config.yaml
n_layer: 13
d_model: 224
n_experts: 48
experts_per_token: 3
d_expert: 64
d_shared_expert: 128
activation: "swiglu"
moe_layers: [2, 3, 4, 5, 6, 7, 8, 9, 10, 11, 12]
router_score: "softmax"
normalize_top_k: false
routed_scale: 6.1
balance_loss: 0.00768
balance_bias: false
router_z_loss: 0.001
init_std_router: 0.0116
lr_router: 0.000506
n_head: 7
n_kv_head: 1
head_dim: 32
vocab_size: 8192
norm: "rmsnorm"
norm_place: "pre"
norm_eps: 1e-05
positions: "rope"
rope_base: 3200.0
rope_fraction: 1.0
qk_norm: true
attn_scale: 0.177
tie_embeddings: false
parallel_block: false
init: "normal"
init_std_qkv: 0.0267
init_std_o: 0.00524
init_std_up: 0.0267
init_std_down: 0.00371
optimizer: "muon_variant"
lr: 0.0028
lr_mult_qkv: 0.4
beta1: 0.95
lr_head: 0.00685
warmup_steps: 50
schedule: "wsd"
decay_fraction: 1.0
decay_shape: "linear"
final_lr_fraction: 0.1
batch_tokens: 32768
seq_len: 1024
doc_mask: false
train_tokens: 316800000
steps: 9668
dataset: "wikipedia_en"
Below are experts of layer 4 (counted from 0) of a mixture-of-experts language model. Rows are named router (the router's row for the expert), gate (a neuron's input weights, with its number), up (a neuron's input weights, with its number) and show model dimensions 0-223. Each number is 128 + 32 x the weight over its row's rms, rounded and kept within 0 to 255. Numbers have three digits each.
Before each expert's rows: a language model's description of what the expert responds to. This comes from a sample of Wikipedia text that the model never trained on.

# expert 27
Description: Spaces before numbers
router:108104138134099123155174154108108087140128169137102148127084085117143092117174056160108093171133109100084102112151156120162167096191105157102118089114089120094131070174142149103084079153112128088198095156150105173151107106142158151088143101139096147101075160166197159100079095082107089122163119173104101093092063128157182090089149148139169111148098101121156164142084167111176170085105162168151177169092157082133140102095171099141158161130168165088087097111087068106109169129093149164141145106100106134139110096165085154115156154113103107099130102141160109153143169106097090166081082144186150165173184059159173128138143159145107120122151085153161166154166083149106152086108
gate0:055107123148145158139111119123172075119128170148074093121140108132133140102093110108085163143110136127158112140175145114169135089112136095151090144145117095063063097148127157079140118084161156081141054121138113102119119158121163113125131078158126149125107064097153115091129057087050067100202043143078107061141107151129148150096100102159085147169135152126146177146095159153105179128078158130124184120161143183163121150175172093090122132097121106093111101144132113107107119130092173096160160171167097198156086145148134137156103155122152105136145149177091092104148109155104130108121105146163155134157056092194100125103156074119165081182101139129149103149187128129136168171075
up0:134091090069082167119130137098205155131097151166109068133125108121182174146088149087140155118126146148115171154165142116159101125081123140091032113120166115138131101133077114138111081126125126130120119135128117114119104163117134138113112079147075102111110075052135074105203090120100173118079179116123116082111137113146176146154056084114112119102171148186097092127144122161082158091120177114170144106137130111170119146150141105138110109124135129098119122145115170139178199137105077111132151046122137137114126144176090158128170150106159181141099147090064097149176152152203089188138073098147094146148124160176121092152185111083115179163126092111126118141205144152183098119095

# expert 5
Description: Birth years, measurements
router:116095163154119120149163169087063084139163172136134151121071104119147078099167091149136124140139091138101098106175121092149131101135104174099117118081087075113122105141147135075099101144058085090130072115176097191122130109153188127097162097143109178111096131126146124092028098096115078122135103130101158136133122092120144066111149139145159113148101096057207151134095187143188159070096106143125125154121192112130128109081172087146168154142118139080070104104101101106093118065129169158167157127097074136151108104141107125077159147112110092107097115197146095155158132091074128135133087139126186148149137098187179119149185126157091124107133109193135115140131120189119134098095
gate0:119069128119103111131113130079095090146166125101139064136068152139142079159123134090129066111114074130158074143168176120131027154160169123176151172114098097144104116124109060137151157154126130105106130068123129131135149148135108069125126114137125137143156144175159136070107128171127152123148141119125164119108087155160131118104114125159126120132152058120058130166084189101088143130130199075113108139129128110164124103158092093114205164081169144175110116131198110208138206137102128124109106132123137156173152077172117108162136131064129130166136126127074091140171052158142090169132194127147117124069097108173114188103157124128077147142186160105083136151114098136123109167159
up0:181116106106156112153116080141101169138102147128093167187081119105145111145046154132144131126152158121093134142133070150159082167094166157197205132100121158092099127154106107169101114127160121165132182115141132129147105120082100122114103080042093190161126080139186041092170112139154148148121166144136121120118128116134135150095138147134094095131134135147107077150144142141181078095141190151124134120074100098167124102163068161108173171107196141103095130182121148130143196116128086105092110118163089151118095138139070159134167110138117157129085136137061151173084060136114151060045131110118120141163131113141072153070109138129122117103105096119098159094140148123139134057174

# expert 35
Description: Surname and name pieces
router:124084129136119129190158157051091085118145171115119143117077073128163100098166124173104121157098112103090098081146118109164169074139096174100115099117068099104118092141174133116118119165075114094132087133137114193147105078135135143102147115213102131103091134115175118114104098068104108113154085162092096104087114103153166109105136175136175098146116104116178163157064159106178211085094152144168160144121149092105123103087160113147154175144130216085117118123062097110108159118112118136149115100108085185177112059112119157112130144148123072119120101164142121137130146116102112143101093115149196169171178080210122125188130157130140153098142089143125151140156112170078155131096
gate0:105101121180153119136114115075088093165112158163138137131166101142076096174123069204139105130126133166173070139134088110121095121093128145136111119072126140129080111141141149054111111123147085099162117090117118142146164102177087130128123109130087091127072138163064184083119134210106172108138068151107174130126074116083145170090146193149115136197100071165155147150087085139119145128131141102134126160147131132154161123131132115121165150167114238092119107138169168067092154099085141150123091145164136142157104107162085089128140155146142051190086136145100142145150092108130096107095065151168121160168105113144129171115096129146172078072150095128089157144124123125209148137093
up0:128068112165106136129118111218125130091137092121058119148124110115117148091145201094127158129131154121127171068103090142110145072153210079064115056095172144072078132066163124164155150118071148149157100170144083166116098142129088123154185090134089077138148140065116107121196119173160129147108118152129153156102134148050111113143168104101127100091088136104061161166146143085145106153142106134136093168106160130123168108177120112143103174118122125096128133165116114090101132149078132138126119109147129215160140106148126188111138111164119154102118085106191105114111129156139180109109117121072095132111166112144118037164118162115106104137183146168156138133192114138070096137138

# expert 36
Description: Articles and possessives
router:128114134112099134164170145093112083149133156135107145110090097122167071093167053136105073157127100072103127118189161111125168072176096152131090114117111112120143088183152163084092070149129099081205083130150126156168104119125154157094147130133086152066108161160168183108104106119136114113172118183090094075091076101140162087101147168123147107159092114127145153166081160129163162109077184140169180155077160105083120105130146085108159124148162162108092116137101060134100163111107151173178149114093118129140119129147112145104156150102104113114134078108164089154169183097090103148092093130164148168162147078149168136142136148160103097096153072153150191172188062160096164125105
gate0:128146095118094162154120130163171114133130144105174127157128133115093118106146120159151067170135126148090097068145170133094082053130093183165065128151137092153152134110163132106088109145195046123159118052132076188129099118127127125205102119170115131106114174153104118126085059167132140162120121169178132064073119135091153137111102111145118100134096110145103105226082117118140092099162143158163167114139175148137133142159096120098163157063094148061131108161109078118107089098142165099106127095087147099147083155114125142098140117125037127112108152147127084098113083148098121100116100119117202126158108100133107140165149207185121165072123130128183163170155119108154143099126
up0:157129116143151136043140143098168146080114135172072114154113142156124181091132123135141163129125090161134080124092159131105068158120147164117101151151059169132146097165120110088121118174136068145134168095121113119129108097157139161129060138132156128154110167139174155105157164200193122098111060182136115156105102148044106153070142158174088080088039136110093117141124152182144159160072135123100082130190170111165133086116152180077150122167118133184101146140137098173158100119169114150087162196071174084094120135145172145122122131107104180140119109133131071132224131124123144100104096108111162137130130176138128185202132106139147138134152100125132128097092119114141140107132

# expert 32
Description: Mid-word syllable pieces
router:101107148104106111135165183141094107125162133089074143091091113086158062076178124137139122163115033112098131119147107101157187135135094166115115096133077085092104056155129125109138132140138092095140097140149062130153088080114163174140136150122088150090114106124159135130100108077065077147204111170096108100129125137177169112105151145159188127136080114088154151150075180121139156048127147145151162149130158089166134147069160103134163104101162149113119100134066133109112121124118096103202145116116103169141106107144105148062160096134132068130104106160173128139220154114124094145100098156157177151155155125150123108170151162154136066102101062121138144127154071184091152157113
gate0:107086117151181092161088101105125155145053120084122150148071160113110125094139114130144108110100112102133118098133077083175121145147156191190132042120087106111152115142120124113133138103131059141080112102086051136102114123191116128132129161142106137163180099139135192121071144171101146144129105115087111095149097119131115116136146147158129134103136093111169145155111133176111174148175112114112153121236138184060149120123159138099176110110131035141139104101093139104113108178113091118182095140142123156120144095116157090135142064163100122155142107191078070176162177098195102147100134115171115147095162170136086134118082189180125087095148097129074113138132081154101114152140
up0:144140136061137090159175171170160115110135140137061096167118096136078155110090133114127067101095121161123155146067104082126146088122133116088100173112115137081155150099128112105068136168128070126142141220144117137094166176111116074106090153127130166125082133084183106169131124139128115159119154097097179126089114128078107134110122097114123141111181103168119122179115133149149098148122103130092176130095069099144065108208153133149166037138138226119097084168125122160116079087156138192094114126127100154144115077135098113198095113135088076138131155069162110139120107169108122128191093101151124083151083084137129103098115095105114134183140068148121128105181097147125147145135

# expert 47
Description: Clause-ending was/pipes
router:112104133139101123157170162096111075143129166134092149117081089121150092119183065140100092175132115096072096100156163107167165097177121159095107096106086111096126076177146132100109081145105122088204083150159104165142109096140146155087128109138105149097080166162195170108085096083102094127169109175106101101099068115152184089100152144165168090138095105119164164147085159125175172106086168172159164154092166078136142090093150087136167157122169169085092103111091065104113163126091146161156137118090102117138100097163088162109139140110101102113127106152149107156148169107108109172079092143190148166170180068145168118140140156140099114105150087154161174158177085161111156091109
gate0:146045099155103153124175110128094128135112176152041125071139150097142112087111122153148061136162078073170055096157160083151101115203142164070116112133157132090145118107152137144125163146124131088127126082093148133053100083098149121181130122098111110132056071148116164107125067100120063124121141170127144144158141087073140146160120177115146131145084140122137131099143141164129097113091139118187151143132107072152088181086168101134137064166111105098102122129065087136120125087141127188125134125090076124091161122142147106065098126176113105137077102103104070123124170156066101147110156058115133128132143136163129125183171128119179114107152098161163100169173141151111168092133
up0:136152141109199166110055121110117158097140095146152094140091081135099117108144139144168122134100147147155165145129079135146121182096136162121126114088113103137104117155141146112100109139117085149087150121145123122238124128133174167109130185136146082102139151117113114115090192127131122085157059124152124062143125163125143134055142147181109177092162122089146134128118103122121153102103117183060127174160135113130196071122142145155160107091135200113109149109147088115108115186121138105106117123093159143109094137085119130144076191122128145093177082067148159131162096071131069181126067103071104169104161100133135132056148057109130105131176109067134171044074132158136085121130

# expert 7
Description: Name-internal subwords
router:112088121136101137141157173127074103136148141139061147110069090067147081092170117158120113189139112129095110096173162104176117119145087157119134117115115086137115065161134173112155108187106087097149077147149086162141113092130132158111156127127086132126093131143151176078098111091101125127182081163097118073070104096148178080074123181136183099141125091105158154151054168114146141083114139158164169154110177083150133128086163125127171170090163172077111110091084104081103149122101142142155133102118084173162085117162087192074152119135138089122121076173151112137137148104102129130102115125168155164162167072184138103212150186116114092110121066158136134127180119149107146150101
gate2:149053114128069129088182100138132118131130178092115160124099134036157177131110140153099128095109126110135134154101078100151166178151135139168125090077134135111104143103147137138124082129149092116117122138093084106113139135077109134182105131100131146122130171171101108130128174116147129122147076156121049103117088095154134077061182172166159128112098104118121178186169158169124110106201095115132063073063097067162184160134141171116144150041106134058100147106192189123119171106152084139126078088158119133111133119090108170094084105100186095123099150124161151130142135192154109182148136078129150107112127130134148130114162146077107084128143118081175144100149148110075130099133
up2:178106076124165176131111126152147133206182173119099124097089126139147184131113122136148146139201078143130154084092113156107148077145127134099137063164126105108128113171113163155125134159096161145117145147098106046160138167125119100108128137096090146152080117167147129164109144149110101147121144065134149160151138163134138141068098072087083108052124148108076149116120097137070062158119042137133136093126138136073146119152139136163106145100131113081153099138131127080114032139097136106119180160095136140230166133150160131173120162177081186156146165133153123115142092096127165135158120028170115166142130101129114075138179162096143153160137067153144121114141156107150161116155

# expert 38
Description: Nouns and pronouns
router:123094105147100127130181148114101092145190172141099131107104140109144105125129092163102113139118089124069121154178140107134158107134110150108079080053105131116136082151147120109135093191097103102137080169149100150128072092146131114097152101127087128091104159138164136096074099128092089124161087161093123128083096109142151124116147156136167113157105083132131159192091162078148177096100169186148155161065153077147129115105149077108139150102159191112126108084126115086111156122121182146150167073104125128155108069140073163107114112123098103071139071163134118170167176068096099128081083155177154150183194090157138112156132168131058127105167113193134214140155100150125175070120
gate0:153109131116134120091139114152146115115176082146068095099146072056170119144147110165134159132114070131107174175184152139131162147119068089100130129090148130184172118114159154111191147154123083096124053180081165103069111148163106097157135114154099124057123108121120172141117103138127141095175156140141106147097193129154153152162161153092221121098161112133141164141111095091146124182171116185112141126116153085106134120126145132141110193130085115142136181078128111142119101100110152125166179063097117145099135093109126169107040114153148145121183094109110150143075177120150155092150157180142158096159147122111213136132091096083104113119177095151133171164170177131107148082172
up0:124168105158088147173101134118091152180084185132148134137094150207107123134155114096106092140119184086156091086058122144169111093166174157141160181186149156096101122111141097133090107124169187112173171098185149135185131079104144139163113119138182141127114105142172113095114125139138118143128075110124144113148082133137121122104089126131065103165082115157092109089123166165121149086082146032193109138146167157135129167126129121125150063143156141154153119158113130092147167150126110104099110200150179077149107150138123070118214119101116106116059165133107102119146085115109132131089092089083100144110116054120066105151153138162167133130078147092090108099116082141105112200099

# expert 9
Description: Word-final suffixes
router:127109161123103097121154153126125140115190160123106139116080108140144100100169143125116104151150052134110101107171160082154155096163133143147133099132113105083133041172167151117117077138132135115148115130156085203145113117143125139082170096115088136115114191166138186095113106086069094144173129146122096081088119107156134074070120159197152105172117085062153142163064150115130141061097183127132139149081158107161135141094216126135159154093162181124108117114107117084114127102120156129147151109112063138141121105161108148108180161121104088087094052158185103138132190132119122151119068148145171165139205109150132098157170155161063110081179098176134138171159108153133136121101
gate2:122093115213087147112125142103125140156109134075121151072143120112106120106166135129117103153090083208170143096123187168108167188138174175127099137108143110117138115163132160175106118159185143104140115129190110151187113168122135123093131124156033152128149144127146069071145110095136100113176053126091105085082110101166106142107123119072201133147078104124123152121166086120090125115134094131136194165108133131151151147099107143109127149121140141081144150105128141168144177073152102101136071185124148139099095123130157159098108135098024077089139096136138156105122151127138101158157131093137145153124130095089142144117098172089066151107121096103112154102132101183180163105242
up2:142143151110096116120120151107124179102093144111142145065164189159200172100094138155170123123066114117179120113089161165151164145146151090124104148137131168154153192123143108157115139100112118067056110233057128153125118094147115136155098182124104136122170166146171132152137092116157111119190055111104124136107098138096152135134088141143180100121096117150163153067147159124122107086132143130144118150154109132128138146106174119149100120159163196127110138100117162156131151170121140154226119162135166123109177179075148174141078127153139087125122124047142089184088163151141154176089099128156124130142073072099114097175144058198161184100141159164127121101132096108131150135095

# expert 1
Description: Definite article, headings
router:130112127137091141170172167091110084125134175133107145101087080123145075116180049160118079169135117087093122112165174115138170108188093166127104083114083109106118069192154131085098081154117131100213074131160113152143106078145150162083148097122108131078098163155177179091090114069111084123167128171113103104110062117144175101085131139144157107167103113125156173160076149135167164103092176148157190161091162087111140111114139099125136139136170167089078104133086069109112159110102145175155131116086105141145125116148094167104134152116114095102113096123157126168129158086109085159086085133154157161164163075154162114131129156131089121104162093175151172173164092156106166077108
gate0:107108119090117110127163145098146147131139142116106118106116131098130062092156051160082137143195135165086147164109195128137124130057145149090117115118110166134100075142100130111134146095110126077221059160101163095151147047124135128071128084115126159074105167096085106107139078101114059131199117138091110101131129131114154136121094077189141112136065188079101083120074137179098149126116128125079133122138125119188133148117119173176171137133136157171129118147118108110151127073143148115149059134076122130076122129135143120119137181155155163123072112119190123168089093077137084139173110102110125098104178160131084099154159176121163087089106138130120141158134103127116219086119
up0:117176129137144131130150095139134130134085063157129130103152125129111205238142159100164073103070167101131095115128082130128163109156117123156140177151133157143137183134178142135107131127136112180046178113157108193141095124134147144145120177167170142182121141173174140134137150124124162124097146124135134135129109108151090102142166186087140125129191041148195142168147032077188121135075147115159098132131160117097141149123165085110078136149156141150116092098115125168095150179100119155141180062191133129144092091138124174123134098071054077120185096146079134092131080154135115155072142158113175138121126136183150133147146133123126165146168120106123133091154113147137092118091

# expert 42
Description: Coordinating conjunctions
router:114100122138107119140195149104120078171154177115082146113106103120160083130179109162123136182092124112105099086147145092142141108157138157137113066101086112112172099145145164109110097142122124106128097136148109134146089079191141191108154088151093153098101144160187149106108102052106114077171095152106067109107070101098213099049143131150122107128097145123142173173122155085135149127112174124133167174120164132140152112054149052143122184125169192107108103124115105105112165081130134200152183158082117138111089086140122133099132113110099113111067117122138103160136187127102112155109076125171128160134171048151163106190140138154091132106164123161179137159159134147086180146085
gate0:141119125114138075147179157110130185123094111164088168129169102119107143123199143128138161154106127139124175180091124058147083164151171094105152131109081162084141106168122154115165133214140150140082169149114104147130111118067147130164163109137107138128122160123104095089130072126085103120106157159110112110121177136128153131083128172148126149146106089113168103085140057116134192156121165116099082145098172108185156192120109074155141063100106176127089119120142159130139085102078160183055148150146106137137136125133162098140138095113127101138109149057156111067117165075163099110142055100152099179100087123103101084148058109131111098070119162111089141122160035134167141094097
up0:145142128141114148230067070096093105166160106135163108165115113147124139126147195140155120134098130198135132135149141144128130132158110097070135163098132119100052144099163079132119174154131103074171078088162124177166141128167106140103113083116151105108114150115129160160120099116181104118175169075089173152138171135113092155148096132098134157139151091120156080145065118136123169154069100135116140122162108135130155143143160191138155145131105179056181166149134114120210071159122138103135105124146127129151099097199116108145181092095141135059201142107098135082093117180083155132195099127146177147144134065142104178078137122171100136138105104171128163056144121098101145150135

# expert 21
Description: Space before words, scores
router:117105137134103116162174160088111085133136175143103140118080078118150087117182053150106086173121104096082102106165148114162166096173104148102116081110078111093131068175152142100099087158106126103193084153153105165142103099137145156091133105138095147094082169153192164102081106085100085119165113176099108090096055115157177092093150147153166109154086109120157160154084160124177175088093166166160183165090170083123138096103144087146159145141165171083091102116088065104107171122087138174152135109097098141134108104158087156114154147121099101100126105129154122151143177098110098152085088145174156168166176063161158128138135151133104122106150091157165179157168091156107148093105
gate0:102120131123166092135168102084097111061164070178110164174099154173122125117130129147166095082122116088099159133095111114103108120082111123109100086147101043082149168130151091167143103143079158109149132109148110178167110102107096154111125157142124133159152116120167179118121102064064152140061138159092138092140174151147123104068151130101193103153109147104098131149045114108164077158101130160134106156062163127169145151085125179127131176076086147111094129080068171154075118143106041087130169143111104152166091127127169094075157172112115127100136062106128110142170108168155099070156133155116171129146153179170153123089133146120142113149138079090093100124101067089159122135106
up0:146136180126164103119167162150204175121147185153136085109137111092167059160130108115158131102148115144158153162115153145092112175149155105132141166149140136140091101082101137076087076124143121150066134107141099109129123123141208082182117110124152126120119203150145110114088122139146094115131101105140127130047155092179125141146113135139098116171093156135169121133178119139114144053133123124120117117143086194146131125084111175160137082142208105108105104139089060106205126080136109087086108116067150162118073099176145090137126135158106142106072123078166084136105166070129135169128157135134089125071119137177092190109143061205119149150096108155121112142106125197109113079162

# expert 6
Description: Name and code fragments
router:119088144134095111171148160085109094144149178113083137086092078100163099113180114162111109145106104083114096079183113117163172087151079185100119102110075108073156048161166148109114083156131132088157107117137131170164115098178137170101146128170119122107083164141166175100100086089068103136183103165098116087092118129169180089104152157132165102138105073107158156160059185066155182096107149152181173142088161098112129118092164092124144157137160179114115108096081103138095142104099114158180137108118115188138115085121097166110161152118107092122119103146145107164140165126103112170083083166167179157175178077162139123168146152138103126106163079127148169148165120169115146126099
gate0:067076099140054155147134091109036162164122170084123108081127112109122137111217151159158096136081123148101190139184107150160119091108078152107136169145141125134127123140198121158125144115135117094170125128122144162096188083154131083153129116187168174113131087126164158114081171171158191102098130122142123107156134177132146097074098109123171136156147110066101139140090118139107093116081164116158125091101114149164172153097183136165090150144149140084151113112115119100151147019096097118150141118121128119102141115137171142156141134122096121097049182194120150129178165136108080072136112150092094187087129150109155158104158129145096149149172142151124143204112144151147168087105
up0:115133156086137094144121122145104153149175164127116152090105125071151142113118150079098096113158179127158114154209169106062123117091145007058090184151074053167077138141113141110129192150154105184135127144154147122142077126112104116109138078093132133133106156085116142148136164132080094122123130138139101128186162080124116119151137130129176091121133175166106157115108116136151137094114147190117151061086092155158156143126151210161075151145152097180131136089185119119149107094120106136181125116105081184129175141133143133127130111082137120113137156140079094117082159174164153103136083113105161088082156124183107104162139106066150088152137091150110113119193100194099087108092

# expert 37
Description: Space in tables, lists
router:119108138148113107160174157093108080143138170137107153118078081129143082112170061153106098171127106091099102109158150107165164101177097148104107089105087110085142071174144135098094089144106126090199085155161114163151101107134153158094135102144105153097083160165199168097090092085106092126173122179103104091100064113167186088095136147150165110154099107117156154146084155129178175091096170167163185162084156094132152105103147097136151151134162174081092096116092054096112186124095153178145148110086098139138117106162100149118153148113104104100119108140149123154146182090107103166090095143184151166170180063164153131144128159132097126107146091154174181153164092156109156093107
gate0:131039151143164163168147188113120116166126117106105119106085099157149094086085155095130103129109144147116135193165113145094145115162119120163115112108149130180137108144168224111117129198167107069098156152180164088193121156130128106062116110122061116104054093172151116104116108159113080118147154107091157128187154116116116168119100112197133068139141096125165113095113127153147116150175151070110119135119107136114120124107179082116137183114156129140083146117101135128142170088138136125108140125143146160119134086133137099132111115062098138072047145174166111134107128079171111171116145113158154159091150067067064118191143127096116184118134122172166165161127135149198136055120
up0:177075112168130183156080153081129183100128113100152144144066122117130107189087211111119160073141158141151149193144111122107150115066164133130141126143146097159131204149146177126069144197135146098114099149149157131170090107136193078096151136114108086111079128149134091097127112155121142207108143089076125197193150116141109145165132116168154137118162160158120132132171146041116093147143153109141163090162131180085160140089136148151140138109131097149111144128083169146078212164142118116104092169113106083108210117120131113113123114139142103115145158154156159091089133089129092139193074107128129172102103081077098107137094111148137178063143153096132143161127102102158131118143

# expert 46
Description: Plural s suffix
router:122113122147126087148157154122135133149175145086108150133075094113124112128172146138100118140063093089103131111160141130164185063145110150110120062098072098113124080131168134104144128122130098095138108152188071165130114127147124197130159115153091144098115192152128129114118089120136086162136127178123117099094139089109205092109120186163189083122117087094140124133083137123158188146075149132165150143111138129176134126132138040136164188138148156121106116110111120100079120112117121174135164075066082123186067088123109158087155148102098095133087120167197123146129110091109096155106131178129179161190180054123121061193124165152130111102188135145146181182174113146109115097103
gate0:102132109136052074165121121138103109125137107080056101082154124098163106155156138119124111113108104103109144179149173140123162133155132130147094128069081111104137169123192105092141152097144083147141140167120131120165128119141131164158097122118113133134131164127169165087094125100178096084211167167163154148114164110086174106154130203137175094171118138196142127105142123100129117115187133127186096160080190100182068159126117104193140075120023036177086146142104098099153118116126112132124145066130129145104138113134148138110148070122113117129144163074185161100131165161153152119166139157157156111111170119084109122112077116100104121084129162120195122125171116188118132184166
up0:144127132151106100112096106120157098111094151173146136147144107147078143161100169200067116081161093118174143150108164097191097110120157112156115157151159132144113099120101115168096162115070121141074088100092134112107103154115162134100092135142119158167085133117081124116071092140065141116094126132099137126112112140206098143051102050144052103133167107092106133117078110122091146111036086120126189026174121151093198143116137106093101127126199156078167130170067130134138109156114123141117130159122139142160120168138110166143094132130158181153123070135116137141129147132076137155096167137112079154159111114142139133087142146107145104099139195129077110154105119092180111043083

# expert 2
Description: Commas and conjunctions
router:119125111126132124134165139095111093147145146098090139098108110107179116121176102181125131156128116111076106077160142116127141078146124137127102050090069123104144107146158152121127118158128122107129099125153129142138064094178158187109152099150077167115092186182177170108090104043074104100160084164108090100109074096107212089073151158128138100129087132104128158167132167111149153137133174135131150143121178131150153110038136109171124170127173165117116120127123106093122125074126139179141163148110110126124105116165124150112127082084083092124078102133169100184131211133105114183110087153153117203132161079148185104162137135152083135073160108182182131167142135164083174118071
gate0:110090171124112095155105136148069137148088109152107164144135177069161184097137126159145126148136115184139139147115149151118112152177093104139187093113149070150180141131090140116086139157178135115161111152067136103104105130124117156122066112143131119117147135164109174094100090144193144158153106100124127160101159140154134123134100139167148158103171045138134222094156064120105127222121167159140144156133052145141160137135150151120169155092108107098123153113091136120140063199129170146151131094133114089081150083143068202105133069145083097147118134113158117109145153088122139116073163083133062126131149084139084102172083092148134088087130060123067130107114086088157124170162
up0:104115139098133180139155121135221123112146126109098113147128075147081088120143137085119118114096175104148161140151117107160141074121146126078099162115146184097110166129166115152132108102105153108137167065149107154136150152129126135116214180092100162135063114095177061154121163130091149080024138156075140101169082126134146153098140165161117116139128131121142058126174156101128121024125129118107104145104174102134102080097127089140074109138122136162095159115177126153072133054107124110142114160159117098145074146120154093198133108131150147124141128140091128174139097155133095164152109157124158120107105142125191115092145092095103138167141159138191181128175195133116127048062

# expert 12
Description: Sentence-initial nouns, year digits
router:120105131148102112160178163100109084153121167136106139123095089125149089118174046147109081180141116096078113109163133117166165100183100148109109086106092115093131074181150138107096091145110135086209087156158102153153111109137153145085144106149105149095083171158188167097079090074090084134171124168103119104096065110168184088087155141153167102151110104112160162138075158121185161089102163165165181171090160088122152081094163101141156152128162167098093090117098072118096167129078150161157137113102107129137104112165090161113155139108110110103143101128151100156137166104097095167085085139172155166179174060158167132140145161130098117117148091154164172152164084148113162087114
gate0:120188140152164096169082158139144132133152115065145138150101109164132129156161087126147137138114152131118159142190124137178148145219139125113076098122097185079130145127139105053151090127130076126124106134119058129115116121174097176100144095087088124148132176099178148172146051137138054143108118118122103126135131110125108157123159196115149133150147086073139158138097139145116126145090110158085118155153117157100125141122091142139074139165138142107106159168137099072141114123083070135092142097113097075154127131196126157065121124161070166107157114093167141106132151156062136187086099081116174120093113084166140120154129204166153123113143108170216165128164109084083045105093
up0:137101099138158131148115118146159145158100144126099068179183114128071121130159172093117187077170105148168139101132086122129128125109148110098105043148170155095074138153164135099160154137134146173093145125173122139144114145194102098114178178159100140145124139131143170138111140156109131189123104128126144071142120129161160100172164180163148108112056135077131125129063099150070145126089064114123154111087183194115118117115152131103135122135108185151115123189084146129055146108118173130126112089155105131202101135056138126153088168159067099084145140196148112137114131164128129166079097062118165172143126120143164188103108106091148092093168175100113103134065192137114084162141

# expert 45
Description: Inflectional suffixes
router:101105117156103115125154186121118131119159171125091129139082082141134072118172133144113088159130095124106097087139184057163142104176124153114108103127104122106166055161134145114119060132119131117137103166167071193111127092163117154099178118095080160134094180158139154066115126090084084142160099165091127117077117115137175053082126156190167109166130092096153146167071142106126137099085177132119152150095152106158133131085181124133155164136146191085099106108109098092099126090078138155158129108136098136157123101170103135091176148124122106115076071183153116155129140145100094168083077140121182158145196086133104102137149171157060107078198100168136143163173114154113133083098
gate0:097157097117162106112126137118135103136135165080124155126086103107135194152114117136146096131119102116128130181109144197118121148091148117129145117066115118077104125129150138103173167168108054120135122169126040074195156120164161164138107155107137167127153189156139132160121146092137086129175146108140143166119134163165164157115169094102172192230103187110178107167126105112125122159141140110171146114156105158136097109116099145090163079093128107078180098133086116105122111113049080144090168089112104140163081139172140210182142137146076112101111118159108110173100090118076138152066161070175164104146126145112122118103131155142089119114116118112166127120170183173131199181081
up0:133080118170120086132064163114156175198077133105161140192129126077157111173140146101133092089105098133154074183103147180121123124075164133127110116117130185129137148125146161122144101107184090158097146182133108103129174143163145093133094137113133170162066121170139115165169150087124149167132109151115151156088152122110111155155110165128182099142132132136135102129129035102135140120149110147106074095124030134059134133191057106124138105128070097085138094149188186128111110100115114188101174080141089104152100071129125138187174083117130142164047136133116117134154094145085150140108126102160129098206085086062089112117134096098149142122090142098116104101145122155109131124086

# expert 0
Description: Name-internal word pieces
router:091111142128097113172167145111113093118129177109100145122069102114138080114172127158102101159113089095110099065167149111160165092162096145110122097093091092101129044176148152119114094149132112093153074147161101160139104086126142179105154118148090134102110159161179161083099110099103091161186109171097113108089110110163193065083144161174175095140101105095163151145070163118149167109093193154172183146115180086106152100078164101122155171143158163112109104102079093144100129113135145169152127114104096164132118082165093180107163163119137108111126101155160126171139173089103081172093099150136192168186187071197128122147145148128100124102144101126156165163164120180115143122083
gate0:078120118112142151121131138131164122165218140156084151133142101093142072133178141179136122154092087185111096108098094128128101112108143133163123114056112122167124149143067100131118094140138073166165140177130138121093130120133142146167127098117117170069117150092104188112152075103090135106141124123082123157130144139097154123119077145193148111077079118149169089092086124085121069102135134156167073149131155124098128111172127140154117111126150140123092100098147114116081081085141106129190066153125157153082125117153111202081147110093162139175118084116169121165149041160130093183104134109095122090104122068027110084175129130181124089118145164101068070171115111149081178148121
up0:127131113129039156164153111129159122192141144121112092136137118142120179115096101126127073125119137127069098177172141103145116096130135181120115153099091126086093140122155112132086139162092132077110135076081097117111186168137115106165160147160074124101143099083157139139079106112130053081104136096123163151193167085156156120165176146137081155106158131115069116115150177143168139140147082187079086186142085157204119088131118117202131147074096126161154127101085157088134077113083103114119166148041149125162114099146159101154050103126120167141141172091109140126157126159085176090154188163125174120120078158118115107073133198137136151156107124147158138155181110139157139138096